config.toml
d_expert = 288
d_shared_expert = 0
n_groups = 8
groups_per_token = 4
lr = 0.00541
Below are experts of layer 4 (counted from 0) of a mixture-of-experts language model. Rows are named router (the router's row for the expert), gate (a neuron's input weights, with its number), up (a neuron's input weights, with its number) and show model dimensions 0-127. Each number is 200 + 30 x the weight over its row's rms, rounded and kept within 0 to 999.
Before each expert's rows: "comes after" lists some tokens at least twice as common just before its tokens as in all text. This comes from a sample of Wikipedia text that the model never trained on. Tokens count by the router's weight.

# expert 6
comes after: "\n", " |", ".", " =", " ", "=="
router,241,212,179,226,221,220,236,196,225,147,168,243,168,179,187,187,186,184,242,185,195,199,202,180,152,178,199,186,212,196,245,223,237,184,214,212,208,156,295,181,200,188,219,236,192,171,219,196,187,216,203,218,321,208,205,215,192,206,185,178,202,199,171,206,198,187,158,240,171,188,187,192,184,175,210,249,205,278,218,200,188,135,241,228,230,175,210,205,250,215,205,177,215,192,179,200,171,229,196,283,183,162,229,219,221,206,264,190,209,172,229,220,140,173,217,211,210,176,186,226,212,206,112,202,168,164,219,211
gate2,206,186,178,209,244,211,189,239,171,215,183,246,222,214,174,242,201,151,233,207,257,226,184,212,133,195,207,152,191,220,218,192,253,225,205,210,126,231,173,192,218,231,187,197,210,228,237,188,149,178,204,221,145,144,151,199,134,237,229,176,182,169,200,181,152,154,174,217,246,179,229,209,173,236,235,186,170,211,193,130,165,228,199,218,214,199,225,154,174,211,206,183,190,182,192,197,229,205,171,212,209,133,269,205,173,204,230,210,203,222,162,169,190,209,169,163,230,200,222,212,201,223,168,195,190,155,216,223
up2,201,182,281,149,196,158,188,166,205,229,238,159,191,154,139,163,172,225,169,252,187,225,242,206,198,234,168,208,156,206,200,172,224,243,199,239,224,196,244,200,218,154,151,183,172,201,159,217,207,174,192,159,223,229,196,175,210,179,229,194,205,194,159,208,245,183,236,221,162,209,113,190,185,162,239,183,227,191,207,195,181,216,253,223,224,265,220,172,221,186,179,176,247,178,160,202,203,214,247,201,191,258,186,205,199,212,201,192,248,186,207,147,227,219,206,222,178,193,263,225,207,217,187,195,181,249,224,210
gate3,211,208,202,185,203,190,149,213,221,187,160,200,159,171,188,185,194,166,210,208,205,200,165,176,207,251,200,197,214,193,149,166,212,265,188,206,209,216,199,200,234,236,186,158,240,156,210,196,232,212,217,153,222,220,235,232,237,203,212,170,202,144,221,219,161,190,183,237,223,221,206,210,238,174,208,222,223,221,242,193,187,144,167,159,155,225,241,183,208,136,138,192,193,211,232,228,196,166,243,230,204,197,199,253,205,186,195,211,174,166,263,221,168,202,189,267,197,281,242,197,210,257,209,205,202,166,194,228
up3,242,203,174,153,179,261,177,181,181,198,284,157,206,207,143,224,175,250,241,219,165,175,188,190,136,229,173,222,182,151,214,210,177,192,166,172,193,213,241,195,195,220,164,205,200,186,258,177,168,242,216,216,167,198,218,190,164,200,195,205,166,243,232,168,174,237,225,188,138,244,145,248,216,206,170,182,218,166,187,264,180,187,251,207,186,236,149,197,234,169,166,228,199,163,181,181,220,192,177,185,226,180,162,202,194,212,244,209,212,192,173,151,249,248,228,187,212,210,166,205,184,188,200,197,197,239,248,115
gate4,222,208,150,193,196,182,165,231,191,143,193,219,193,215,213,174,169,202,156,200,220,151,172,166,255,220,256,240,173,219,222,251,139,187,197,238,232,140,232,253,179,180,211,255,215,189,271,244,224,225,195,207,221,225,181,172,219,141,178,236,222,165,169,232,188,222,182,210,193,186,188,231,173,205,204,193,248,153,192,187,200,205,244,211,178,187,211,188,184,212,202,236,233,169,170,215,183,109,196,188,166,200,227,224,165,157,228,212,255,179,192,204,163,156,197,170,173,171,167,219,219,150,183,197,231,253,182,243
up4,235,224,187,191,199,161,207,176,167,264,199,198,235,182,195,226,221,221,252,186,148,251,230,206,199,211,216,167,179,247,220,152,205,192,153,178,182,237,183,197,205,222,168,214,189,235,209,243,166,203,186,258,183,178,203,189,236,191,239,206,190,206,225,211,154,196,227,208,224,189,224,168,136,204,199,193,274,245,181,192,216,216,251,243,268,193,248,227,160,232,201,219,204,177,236,271,176,189,177,161,253,188,210,207,152,188,184,228,245,270,221,227,190,228,201,193,213,239,231,234,191,154,214,194,209,232,212,142
gate5,172,257,227,222,193,172,233,204,207,164,234,158,217,199,157,231,199,200,233,199,164,208,221,187,234,179,186,165,215,230,215,252,182,202,252,159,168,234,231,164,246,186,204,164,211,191,184,197,196,199,223,197,149,250,153,165,186,138,219,205,179,207,219,237,170,175,184,196,184,229,157,175,204,201,194,168,175,201,199,170,179,236,216,175,209,212,160,178,197,185,209,194,216,179,204,180,196,193,148,200,176,199,187,229,222,203,226,287,200,226,263,192,202,214,165,219,164,230,155,198,190,204,221,184,254,213,192,223
up5,152,139,230,222,200,191,207,220,233,221,196,195,175,161,193,197,189,159,203,284,238,176,213,132,211,215,216,192,214,180,179,213,213,218,223,165,128,227,195,165,192,196,225,245,149,218,189,189,218,227,207,244,164,170,196,232,179,244,247,178,152,183,206,162,165,246,182,142,235,201,191,213,174,199,194,165,174,220,193,229,195,191,208,192,158,194,224,197,151,182,179,229,225,178,200,227,240,188,134,193,179,230,107,115,202,212,182,231,182,200,238,193,224,165,176,180,206,196,214,228,208,210,212,138,195,199,250,193
gate6,171,241,207,183,189,208,231,223,199,135,173,214,191,163,224,205,187,195,250,180,210,198,193,217,174,214,188,184,216,155,201,210,207,258,203,202,208,192,205,188,240,277,245,224,174,171,213,214,167,238,228,235,259,240,191,139,210,160,205,247,187,226,133,141,218,260,241,186,167,207,191,138,240,184,185,212,193,183,170,214,180,194,233,176,213,246,188,186,195,177,170,181,159,238,207,216,240,201,97,156,206,286,205,215,194,255,166,171,173,161,228,176,229,198,189,273,180,186,223,237,264,220,257,184,197,192,222,184
up6,182,209,142,210,194,172,148,203,234,192,228,176,185,289,262,207,209,178,155,230,207,187,230,263,208,190,220,226,194,250,208,156,215,208,201,182,211,158,250,205,215,171,187,204,194,269,182,228,232,225,185,173,208,187,222,197,206,137,233,154,218,229,172,256,173,174,160,191,183,209,203,238,206,221,242,205,180,203,209,198,160,198,170,183,218,197,164,218,193,190,169,188,293,211,198,225,175,218,205,194,230,176,174,184,172,215,181,188,182,222,162,174,218,212,165,247,213,180,253,151,231,207,207,179,227,176,132,245
gate7,201,212,135,222,211,197,168,191,161,159,233,148,170,124,183,267,193,176,201,196,220,181,230,230,211,175,145,180,234,167,190,189,182,212,216,181,210,194,201,183,172,237,232,197,197,215,168,208,241,200,178,254,149,173,249,231,178,280,200,190,234,169,206,201,213,181,230,237,182,187,174,166,179,206,218,172,194,201,199,203,233,219,207,210,199,169,221,228,171,198,267,223,193,193,208,208,185,158,154,160,165,261,207,149,203,206,195,185,216,249,221,189,168,222,239,249,180,230,188,214,207,202,234,110,219,219,188,153
up7,173,198,218,210,226,132,180,221,220,221,206,214,211,227,213,146,215,197,219,181,224,212,168,149,207,228,251,197,187,238,191,287,215,196,220,220,179,181,205,213,191,190,238,221,188,199,188,245,181,203,182,174,177,130,167,138,224,189,182,194,204,233,176,206,139,196,197,178,218,198,183,175,206,199,226,221,216,210,184,217,272,225,151,170,210,175,201,218,205,213,223,229,273,169,182,189,187,250,270,222,169,197,213,204,206,200,209,200,190,219,224,213,185,242,168,224,226,213,198,197,183,191,158,208,223,245,181,206
gate8,203,229,116,195,211,214,207,253,203,226,155,190,155,212,218,232,231,223,180,170,212,81,158,230,162,218,189,239,158,258,210,170,253,173,201,185,190,206,168,180,218,238,182,188,198,193,182,163,217,194,165,185,217,254,170,181,195,197,186,188,153,206,170,174,191,223,180,215,189,224,181,199,167,163,235,235,209,164,225,148,219,201,204,224,130,173,176,176,177,232,194,205,161,210,153,201,217,190,197,189,208,200,172,213,219,254,232,176,181,198,217,186,186,251,160,188,204,161,195,193,224,175,220,176,234,214,214,203
up8,179,192,181,221,256,190,219,222,265,173,229,257,225,229,196,228,196,207,171,183,247,182,189,186,199,173,194,154,266,244,202,169,227,180,139,208,255,188,215,191,196,190,184,176,144,241,214,211,196,220,255,247,223,166,245,197,183,207,226,188,174,237,138,241,220,228,217,185,174,176,187,193,228,161,223,197,180,188,230,212,173,192,188,235,232,217,192,239,163,202,217,213,173,195,234,134,160,210,223,184,204,243,246,200,194,294,244,219,209,184,213,180,171,169,238,223,160,220,191,180,221,213,247,197,161,190,180,186
gate9,178,219,236,138,238,191,190,254,240,267,194,157,222,177,157,207,242,200,212,238,192,174,205,231,180,284,257,197,202,182,176,184,195,203,163,208,177,202,180,153,244,213,172,152,114,221,185,177,190,193,149,158,210,213,169,123,166,225,141,163,227,174,224,208,208,161,272,201,162,199,243,182,211,176,167,191,209,143,151,229,182,213,164,252,152,242,199,187,210,201,240,187,205,196,179,173,202,212,199,158,206,190,201,244,213,180,250,198,219,198,216,207,228,174,171,187,255,261,205,192,247,165,218,209,250,226,185,225
up9,195,227,255,210,221,187,189,158,220,252,203,219,161,202,182,205,229,199,177,206,217,234,233,127,211,148,201,159,223,220,161,223,247,232,214,218,171,174,213,189,189,189,176,280,202,220,167,187,188,197,184,164,205,186,212,195,191,209,289,187,182,242,253,173,226,200,195,213,176,197,214,220,181,199,156,159,225,231,185,124,218,163,176,192,224,180,211,202,155,242,202,218,269,198,230,217,191,187,205,155,212,194,243,117,215,232,154,209,256,246,201,173,168,181,191,218,204,220,179,225,215,254,193,219,154,186,189,196
gate10,265,177,192,193,236,184,229,207,142,221,261,186,187,224,269,195,225,199,232,194,208,140,169,236,177,195,201,127,165,221,164,193,256,204,212,151,156,247,253,208,199,163,173,176,266,229,225,168,149,176,190,202,233,137,248,200,219,192,224,170,206,181,221,188,190,206,152,218,281,176,142,157,218,205,222,253,164,235,164,179,185,202,185,189,228,147,154,178,196,224,214,257,234,164,208,168,207,154,231,175,232,148,179,240,233,171,208,247,153,229,231,216,190,212,164,239,149,228,211,190,169,222,224,235,202,215,182,158
up10,199,230,208,245,163,181,194,224,169,177,205,209,166,210,188,218,207,211,196,170,155,256,183,224,165,204,236,217,218,190,186,168,255,157,257,214,182,218,194,257,236,197,231,189,81,180,160,221,224,177,161,161,238,272,186,194,256,267,206,179,240,146,173,204,209,214,204,182,231,191,216,194,225,208,176,189,194,184,197,228,170,203,170,199,194,193,221,204,243,215,222,157,159,201,201,180,167,199,240,167,217,204,182,221,198,202,195,158,176,206,181,176,185,226,218,160,153,133,222,180,213,183,159,263,215,196,193,222
gate11,218,224,242,223,217,196,215,240,196,135,198,201,192,158,255,193,183,187,199,162,209,203,167,195,203,160,149,197,228,200,206,261,206,167,186,158,184,203,194,217,289,218,200,224,168,255,159,203,210,198,142,227,204,127,200,219,204,193,236,211,183,189,255,207,160,165,195,227,233,246,242,245,229,202,180,185,164,230,189,170,189,198,189,200,191,225,244,206,167,178,214,190,199,213,202,181,229,224,196,210,228,187,217,173,144,153,212,176,185,268,194,189,183,204,179,221,163,226,172,182,238,207,154,205,214,186,230,251
up11,214,239,215,209,213,194,221,240,165,239,165,202,255,215,196,169,210,205,151,155,171,218,206,253,224,172,140,254,255,220,218,211,171,181,244,209,197,187,204,227,218,214,166,190,217,206,208,230,212,177,208,197,131,204,190,158,206,238,181,216,196,203,214,230,153,195,207,169,191,209,223,220,152,173,206,224,147,179,225,217,173,160,157,229,176,190,178,213,192,205,191,183,224,249,212,204,225,215,250,189,198,204,236,187,164,242,215,195,216,224,236,242,225,224,189,238,165,175,196,189,220,218,190,261,223,206,234,204
gate12,256,204,202,226,219,200,223,178,141,158,196,209,200,190,204,226,150,273,251,190,221,186,179,232,211,217,189,157,247,214,265,212,230,178,202,233,168,187,194,209,234,173,184,208,162,161,230,160,165,229,209,159,240,244,221,206,233,179,173,200,181,236,225,187,197,204,170,160,187,243,173,219,216,187,188,195,192,224,150,180,223,189,242,198,210,172,182,225,184,239,166,179,219,137,196,183,229,199,169,145,203,205,210,203,203,240,92,256,249,222,183,156,255,145,227,186,239,215,207,221,227,207,188,237,194,162,219,229
up12,241,193,208,234,155,221,204,196,264,162,244,203,204,155,207,161,237,234,191,256,231,181,164,211,186,178,173,238,269,167,192,267,207,225,187,242,194,217,185,161,209,163,178,273,176,143,226,209,199,215,172,204,209,185,227,218,192,228,179,134,127,219,234,174,219,204,201,225,182,154,218,272,183,133,245,172,166,247,169,176,156,213,177,226,187,160,206,191,259,226,169,194,189,152,227,192,198,188,196,197,241,210,231,235,202,161,168,217,222,218,150,212,210,197,216,160,241,186,167,200,187,192,199,264,230,153,167,156
gate13,158,224,188,238,220,242,266,173,223,234,227,161,199,148,188,195,182,213,244,231,176,176,153,235,194,211,215,161,179,174,193,214,216,168,187,215,199,223,186,246,184,229,172,213,180,179,228,199,186,170,243,231,211,158,236,162,238,109,147,173,231,208,214,221,175,170,186,187,162,220,193,176,206,160,154,213,197,220,193,247,172,222,186,184,188,204,203,194,220,189,202,175,241,200,223,241,168,198,178,159,208,244,204,163,190,184,243,239,227,218,217,221,203,206,188,192,146,201,242,162,229,188,243,212,181,244,229,231
up13,185,222,148,206,232,224,192,187,236,158,213,180,187,236,240,213,164,257,179,185,225,182,208,258,222,232,192,170,226,221,226,163,228,233,233,215,230,227,230,190,213,223,118,145,222,175,186,143,220,200,209,195,150,178,189,166,199,187,213,229,235,242,209,182,146,162,221,177,210,257,221,179,235,179,199,223,201,222,200,194,213,185,158,211,211,169,166,202,232,184,161,185,184,270,242,174,206,170,195,211,173,206,226,228,162,198,224,139,193,208,142,182,209,154,200,228,215,241,164,216,174,168,187,179,213,235,176,167
gate14,216,199,228,206,225,144,246,215,252,191,209,204,208,218,172,199,164,255,227,176,208,201,213,162,157,187,176,147,214,225,235,225,224,194,216,223,158,191,236,271,170,179,230,177,229,203,194,264,236,184,195,199,218,232,197,198,242,182,192,212,224,214,195,172,204,180,186,191,212,189,213,221,161,223,222,241,154,269,181,210,157,176,182,230,161,254,170,231,238,163,176,102,209,193,210,233,184,210,208,213,191,205,150,220,200,293,218,159,188,164,143,225,164,147,190,176,168,229,217,168,216,200,195,220,209,196,237,149
up14,171,164,164,203,177,183,139,164,262,187,236,111,123,185,241,179,184,240,173,202,198,218,169,164,164,161,172,222,202,138,166,201,154,225,242,210,224,170,208,220,165,244,188,148,203,199,188,256,172,194,223,193,178,170,204,215,111,196,197,210,182,204,146,186,195,149,177,193,236,201,245,236,230,164,130,199,264,209,196,214,171,256,153,184,230,187,208,167,227,194,202,189,187,161,235,185,220,186,228,237,238,210,179,237,194,269,188,211,157,209,217,197,186,207,178,173,168,157,255,211,187,164,216,209,224,234,249,183